Below are experts of layer 2 (counted from 0) of a mixture-of-experts language model. Rows are named router (the router's row for the expert), gate (a neuron's input weights, with its number), up (a neuron's input weights, with its number) and show model dimensions 240-319. Each number is 128 + 32 x the weight over its row's rms, rounded and kept within 0 to 255.
After each expert's rows: a language model's description of what the expert responds to. This comes from a sample of Wikipedia text that the model never trained on.

# expert 8
router [185 143 109 131 120 154  73 185 124 124 134 122  99 110 122 129 170 130  96 200 111 179  63 131 172 233  90 142 175 135  51  87 108 126 140 209  72  88 147 171 202 155 121 106 159 103 153  81 130 122 186 159 124  56 129 114 207 130  95 132 154 125 121 155 121  94 127  99 202 149 250 164 108 136 116 113 133  99 155 120]
gate0 [144 167 157 109 107 165 111 166 180 144 195 105  84  80 138  82 129 175 151  66 138 109 124 168 152 143 106 146 132 177 120  82 122 108 110 106  72 157  94 163 150 146 137 146  98  73 135 141 111 166 142 188 184 135 199 156 146 155 159 137 130  84 158 126 137  69  97  57 149 154 163 102  94 108 134 102 129  87  97 144]
up0 [132 181 122 180 171 157 151 140  97 154  95 118 124 101 127 100  50 128 125 120  60  73 162 101 102 128  44 110 165 112 109  85 120 126 157  71 113 102 104 183 160 106 114  62 149 131 163 113  88 154  95 140 118 162 111 148 153 109 125 138 163  83 125 145 104 156  78 134 175 131 135 114 176 112 151  99  91 119 120 177]
What it handles: Suffixes and abstract nouns. Word endings like -ed, -ity, -ation, -ment and abstract nouns in expository prose, such as one-based, human-ity, role, order.

# expert 16
router [139 112  87 157  89  72 131 140 161 126 151 138 151  96 135 211  85 139 106 179 140  92 141 164 126 153 153  75 145 132 134 140 117 105 134 165 133 166  61 137 108 150 208 104 183 134 109 107  88 153 133 130  93 156 140 183 132 135 142  89 140 166 155 148  82  91 112 173 122 115 143 116 141 106 145 116 145  41 149 188]
gate0 [ 78 139 131  87 170 122 158 118 118 172  68 132  87 125  99 107  79 143 112 156 124 127 156 200 128 152 125 110 101 189  97 214  86 154 133 203 184 125 149 105 145 126 151 118 164 112 134 160 165 125 139 185 125 144 155 110 167 137  59 111 132 159 189 125 163 138 149 152 152 155 101 109 151  73 150 105  85 121 143 145]
up0 [118  75 142 134 131 132 130 129 146 157  87 118 146 138 105 147 128 161 105 161 171 118  89 111 142 146 122  80  91 108 113 116 113 106 115 172 152 126 168 128 123 166 113  95 165  96  85 147 126 143 127 112  91 154  68  98 114 191 131 112 187 141 215  91  65 153 109 126 172 162 132 106  88 169  70  99 113  72 122 206]
What it handles: Geographic coordinates, locations. Coordinate letters and symbols (N, W, °, ″), compass words like south or North, and district or place terms in gazetteer entries.

# expert 21
router [123 126 133 148 160 199 127 101 129 143  98 111  95  99  92 181 125 106 145 100  71 110 165 154 125 165  90 125 110 161  92 178 102 115 105 127  99 128 119 125 142  91  82 144  69 121  53 136 138 108 154 142 135 162 123 143 106 149 137  99 117 130 135 119 145 211 159 106  94 173 171 111  71 151  73 114 160 182 164  59]
gate0 [134 152 170 121 198 164  75 186 161 123 107 105 147  73 109 136  92  57 123 143  69 127 131 153  66 118 147 163 109 137 155 176  87 151  70  88 142 118 147  64 122 144  58 141  93 151 105 173 158 181 126 133 109 173 119 144 142 103 112 142 101 141 146 103 125  74 124 123 166 146 129 178  97 123 136 109  80 129 172 136]
up0 [144  99 161 105  80 137 101 106  94 109 163 102 125 166 148 131 135 180 135  87 151  84 117 128 161 126 149 131 152 166 150 110 163 138 170  84 117 157  66 124 111 127 167 133  98 152 144 119 154 112  98 110 104 117 132 140  90 108 125 104 107 177 139 119 123 122 173 143  90 105  74 180 133 103 143 130 112 137 159 102]
What it handles: Media words and possessive s. Possessive or plural s and entertainment nouns such as album, song, film, television, band in music and TV articles.

# expert 2
router [173  97 134 112 176 161 109 102 111 143  98 172 131 141  65 107 147  75 140  58 104 113 173 107 119 101  53 105 156 151 200  98 126 117 127  47 128 177 180 110 117 138  95 140  75 165 111 102 127 112 134  91  77 145 138 137  73 147 142  37 102 145 152 150 129 200 105 138 111 164 105 112 115  99 128  85  93 121 168  87]
gate0 [122 150  64 116 162 138 148 119 145  86  82 162 148 147  94 118 141  84 139 225 130 160  63 181 107 162 142 103  91 169 192 173 125 141 104 122  99  96 145 141 103 116 164 148 175 137 150 146 165 162 117 161 145  85 132 154 152  94 149 161 116 133 142 133  85  84 122 102 125 148  15 130 122 120 190 129 165 173 163 139]
up0 [ 83 127  82 123 104 129 131 125 160 140 163 151 125 189 144 144 115 106 123  82 146 114 169  67 132 142 140 126 180 121 115 151  83 114 107 162 133 130  30 142  51 129 129 139 144 107 116  87  89 100   0 176 143 137 107 138 138 158 127 147 107 159 109 120  90 120 149  86 112 136  80 129 110 126 147 112 165  55  72 139]
What it handles: Line breaks, sentence starts. Newline tokens, especially blank lines before headings, list items or table rows, plus sentence-opening words like was, is, According, In.

# expert 14
router [ 70  99 144 160 126 144 170 163 113 133 109 118 105 201 129 158  86 131  96  64 125 103 110 118 144 122 104 109 139 113 110 152 123 114 118 106 132 141 158 115  83 179 235 116 152 112 166  71  80 167  60   5 125 124 132 123 148 132 107 108 138 165 142 101 113 170  98 174  76 131 129 125 109  33 131 106 141 132 119 189]
gate0 [135 136  84 129  73 204 184 125  69 136 165  85  87 165 109 161  57 172 159 143 127 113 146 149 100 102 111 151 120 151  58  30  92 132 103 146 131 174 147 125  99 112 148 173 120 141 137 134 158 180 140 120 164 174 102 122  88  96 176 119 102 120 116  57  91 119 118 108  72  96 161 117 165  60  92 199 114 107  76 167]
up0 [ 82 109 129 157 147 137 108 109 145 103  83 153 122 140  80  75 137 146  93  99 159 114 118 126  81  99 147 137 104  93 155 131 137 185 163  67 162 158 133 122 130 133 164 136 113 176 132 126 157 104 135 139 130 183 115  79  94 147 158 123 143  98 148 127 125 130  68 106 101  95 196 132 156 113  90 155 105 119 125 128]
What it handles: Table digits, infobox fields. Leading digits, often 1, in stats tables and career totals, coordinate byte-order marks, and infobox field names like Valve gear, Structure.

# expert 26
router [174  79  57 136 195 107 121 119 133  38 152 143 136 144  74 153 182 123 129 111 149  88 200 179 171  87 111 122  86 110 179  93  91 134 101 194 168 113 184 123 157 151 139  63 115 170 149 151 160 142 120 111 110 163 102 156 140  92 164 107 132 149 115 159  96 127 163 131 103 160  98 104 161 170 108 101  78 110 109 160]
gate0 [112 174 164 120 129 162 126 124 139  75  94 111  82 164 117 195 141 156 153 133 112 182 211 109 141 127 147 169  44 117  93 156 189 125 178  77 152 121 121 143  95  95 112  91  69 204  68 154  90 157 115  62 112 128 133 168 112 153 191 154  99 120 159 167  94  84 117 148  89 138 131 105 118 158 127  91 124 141  96 127]
up0 [120 161 159 124 168  91 129  99 121 102 119 151 199 137 151 123 130 183 103 161 135 146  82  88 162 140 144  92 163 131 102 147 155  84 106 109  77  91 130 130 100 131 126 167 149 137 102 103 125 131  80 105 138 120 120 137 115 130 126 181 136 119 134  79 104 156  67 171 108 127 118  87 134 114 126  85 103  99  60 137]
What it handles: Digits in numbers. Individual digits inside years, dates, scores and counts, such as the 9 in 2009 or the 1 in 1926.

# expert 23
router [127  97 144 140 115 146 136 103  83 172 126 110 141 149 113 136 155 148 164  62  85 180 163  86  74 109 145 178  98 107 156 143 157 154  98  99 116 196  92 180 107 109 110 125 135 146  85 135 154 101 179 139 119 176  83 105 160 166 167 116 106 129 132 101 109 139 145 204 144 131  65 149 174 122  69  83  64 150 119 147]
gate0 [ 71 134 113 102 142 106 167 132  96 133 192 163 153 139  90 122 163 145 156 138 118 154 127 164  55 131 170 188 149 136 146  40 115 115  96  93  99 167  86 118 160  66 136 144 110 170  88 184 103 130 150 102 124  94 148 137 114 108  90 112 132 110 122 164 127 109  84 122  95  99  95  56 127 163 163  62 138 147 138  88]
up0 [194 133 104 158  75 139 104 129 123 114 116 122 123 151 142 139 175 159 149 124  88 142 114 113 129  97  98 107 112 140 119 118  99 133 172 123 129 100  92 124 158 139 121 161  74 129 208 146 107 154 125 181 122 144 138  79 134 109 117 146 137 119 189 192  88 135 132 119 132 173 101 131 132 144 109 157 155 162 132 130]
What it handles: Prepositions and connectors. Prepositions and linking words after verbs or nouns, such as played by, coat of, planning to, acquired by, with.

# expert 30
router [125 131  77 131 121 135 148 108 181  81 101 109 116  80 160  68 113 131 128 220 149 150 128 147 131  84 178 134 198  99 213 191 125 126  94 181 116  98  89 118 136 162  88 157 133 134 107 117  98 119 121  83 154 183 158 163 169 151 135 117  87 125 148 138 125 126  95 142 164 139 163 149 180 161 117 136  95 106 104 184]
gate0 [110 108 166  86 110  84 142 160 129 146 162 136 149 124 132  99 171  79 128 154 155 117 135 125 123 160 133 158 204 103 128 151 163 175 144 139  81 125 153 151 100 146 150 106 167 126 160 136 105 133  52 190 142 170  67 106 167 122 146 142 149 147 123  94 123 149 197 148 136  97 178 122 100 137 139 136  76 135 190 107]
up0 [127 135 209  83 136 107 132 114 131 117 110 153 102 137 131  80 150 142 119 170 187 121 124 154 121 119 104 133 126 149 123 114 107 148 153 144 146 169  72 163  97 127 148 106  86  60  92 162 133 189 144 160 114 176 116  94 185 129 132 109 162 172 138 114  77  50 161 141 134 131 176 223  96 149 141 123 137 116 103 145]
What it handles: Capitalized word starts. Capital letters or first pieces that begin proper names, often after the, of or and, such as Rad-hanath, Ts-inghua, F-oggia.

# expert 6
router [117  78 164 111  92 132 120  81 144 149 120 130 149  87 152 153  79 111  95 127 162 142 114 154  99 178  84 141  90 155 125  99 108 170 117 141 151 184 112 141 144 104 118 140 151  85 118 121 118  53 136 123  90 130  62 169 130 156 132 174  93 106 112 108  94 121 110 116  96 148 141 105  81 148  78 100 163 101  94 116]
gate0 [142 130 139 156 184 194 171 136 132 175  91 135 120 117 100 138 201 137 101 138 124 105 151 157 137 166 132 122 124 127 116  89 116 117 106 106 165 192 138 129 109 144 171 114 103 121 114  82 142  90 105 173 129 202 121 136  91 182 131 166  96 114 107 144 132 173 126 122 121 190  78 129  98 136 143 108 153 167 130 103]
up0 [149 140 128 108  68 129 158 122  93 178  89 141 112 133 148 178 116 154 170 106 136 138 170 128 130 136  81 192 154 144 106 130 100 191 188 111 125 119 200 171 124  92 209 126 153 137 167 111 160  94 146 121 133 138 107  83 151 182 121 122 116 155 152 133 133 186 134 175 191 110 124  93 104  75 148 135 129 175 153  52]
What it handles: Separators before numbers. Spaces, semicolons, dashes and opening parentheses right before figures in tables, stat lists and prose, such as ";" in abbreviation keys or "In 2008".

# expert 7
router [ 76 101 116 147 166  98 130 100 136 152 119 141 110  91  95 148  43 133 116  99  96  79 113 145 139 119 178 115 115 117 162  96 125 129 167  43  95 137  96 153 126 120 159 126 140 115 107  59 137 130  96  60 167 255  85 125  59 146 145 123 112 153 119 123 141 128 126 121 154 116 102 115 108  90 134 123 115 120 130  59]
gate0 [157 123  65 168 188 172 143  92 123 152 120 133  94 159 134 146 116 179 150 164  65 128 144 165 125 139 117  92 153 179 104 157 114 148 108 133 134 128 176 145 171 143 159  94 164  96  84  82 149 113  68  62  98 207  96 186 105 155 130 102 109 114 156 151 147 121  73 140  84 132 160 109 145 110  76  87 107 107 124  66]
up0 [194 170  94 141 100  76 122 107 118 122 173 105  97 174  95 163 168 140 143 142 170 167  99 111  76  99 142 100 129  83  66 173 133 101 140 100 121 108  86  96  77 115 159 128 115 112 177 107 141 119 161 174 113  86 119 123 145 120 136 128 128  52 135  95 151 131 108 179 109  82  87 169 143 119 157 136 127  96 146 197]
What it handles: Infobox punctuation, taxonomy fields. Opening parentheses in taxon authorities, infobox labels and values like Genus, Species, Website: www, coordinates' prime marks, and film.

# expert 1
router [170 121 197 132 102 153 143 141 128 117 148 118 131 107 127 145  75 117 151  37 150 138 125 125 127 145  91  94 108 139  10 112 208  91 110 174 129 140 154 167 145 112 159 151 124 117 136  60 146 149 131  90 144  19 120 129  78 133 186 122 124 174 152  93 123 148 110 125 129 140 121 134 109  76 175 106 166 129  89  58]
gate0 [143  81 114 114 111 108 104 114 151  73 162  61 132 118 162 126  36 122 142 112  86  78 123  70 163 157 114  77 203 147  73 117 225 179 108 147 144 127 118 132 106 170 154 167 158 136 156 199 158 193 118 116 142 120 101  66 137 166 105 173 120 146 132 141 172 124 150 126 138 127 130 103  91 142 164 161  91 162 119  98]
up0 [168 166 117 137 167 148 153  44 143 137 129 104 103 121  94  90 123 123 127 138 148 176  96 150 182 119 103 136 122 109 104 117 110 102 154 107  80 134 181 183 136 160 128  96 157 118 150  63 151  72 119 140 111 131  69 104 117 115  81 129 112  98 110 147 108 116  51 164 127 146 100  72  75 136 108 147  71 107 142 146]
What it handles: Clause-opening function words. Sentence- or clause-opening words and adverbs like In, After, By, See (also), also, plus table cells in results and medal lists.

# expert 18
router [178  83 112 107 143 119  95 114  84  97 136 200 180 160  86 145 146  77 142 163 112 142 122 154 165 149 133  69 174 128 223 195 139  79 132 119 132 119  62 104  85 148 104  91 114 162  77  98  83 172 147 165 101 144 121  94 134 187 153 145 151 140 161 171 155 122 177  89 133 136 190  90 154 119 168 107 145 116 180  88]
gate0 [150 135 118 118 134 135 148 182 132 149 123 156 134 147 181  77 115 130 105  67 118  60 110 142 104 158 146 121  98 130  70  79 134 137  78 138 140 126 130 158 117 109 204 138 124 183  82 123  87 131 156 171 166 234 111  99 111 122  96  84 160  90 113 105 140  75 149 127 142 134  84 136 162 107 160 141 160 116 117  59]
up0 [131 168 102 186  64 100  96 197  93 162 116 113 126 134 166  97 132  96 153 193 104 125  77 145 125 114 152  96  72 159  96 152 103 154 112 147  72 135 157 152 141 124 116 182  91 135 108 118 151 130 142 141  78 105 135 101 203 122  88 125 112  98 125 101 101 115 151 147 137  91 206 181 188 121 118 105 114 128 158 153]
What it handles: Sentence-ending periods. Full stops ending sentences or abbreviations, including "). " and quote-period, plus wiki section heading markers like == and ===.

# expert 19
router [159 143 144 169 156  82 148 162 135 148  66 144 114 159 127 115 203 116 110 214 102 117 136 108 142 118 160 100 110  98 219 129 140 180 145 175 121 154 132 165  70 151  67 199 150 155 133 134 162 110 190 219  88 187 134 110 218 119 116 149 162 123 150 154 159 112 134 161  97 119 169 143 162 152 164  79 174  97 117 190]
gate0 [114  90 176 145 145 134 135  72 107  96 121 155 137 121  78  81 124 148 131 198 111 133 165 142 128 134  99 157 131  84 156 157  55 132  87 108 145 127 104 145 123 146 140 102 146 116 169  75 134  97 126 144 169  98 122 121 136 140  85 145 106 117 135 127 128 118 130 108  77  71 115 143 100 163 139 139 103 200 169 130]
up0 [157 184  50 159 121 159  74 173 134  85 123 138  72 119 171 141 136  76  94 106 178 127 100 147  98 126 137  84 135  91  82 143 141  70 148 110 151 133 127  74 118  48 125 135 123 102 136 119 107 139 164  86 132 108 137 150  87 128 137 109 192  94 143  97 104 151 104  43 147 153 157  69 143 124  54 108 153 151 149 139]
What it handles: Finite verbs after subjects. Verbs like is, was, can, may right after a subject noun or pronoun, plus subject pronouns He, They and nationality adjectives.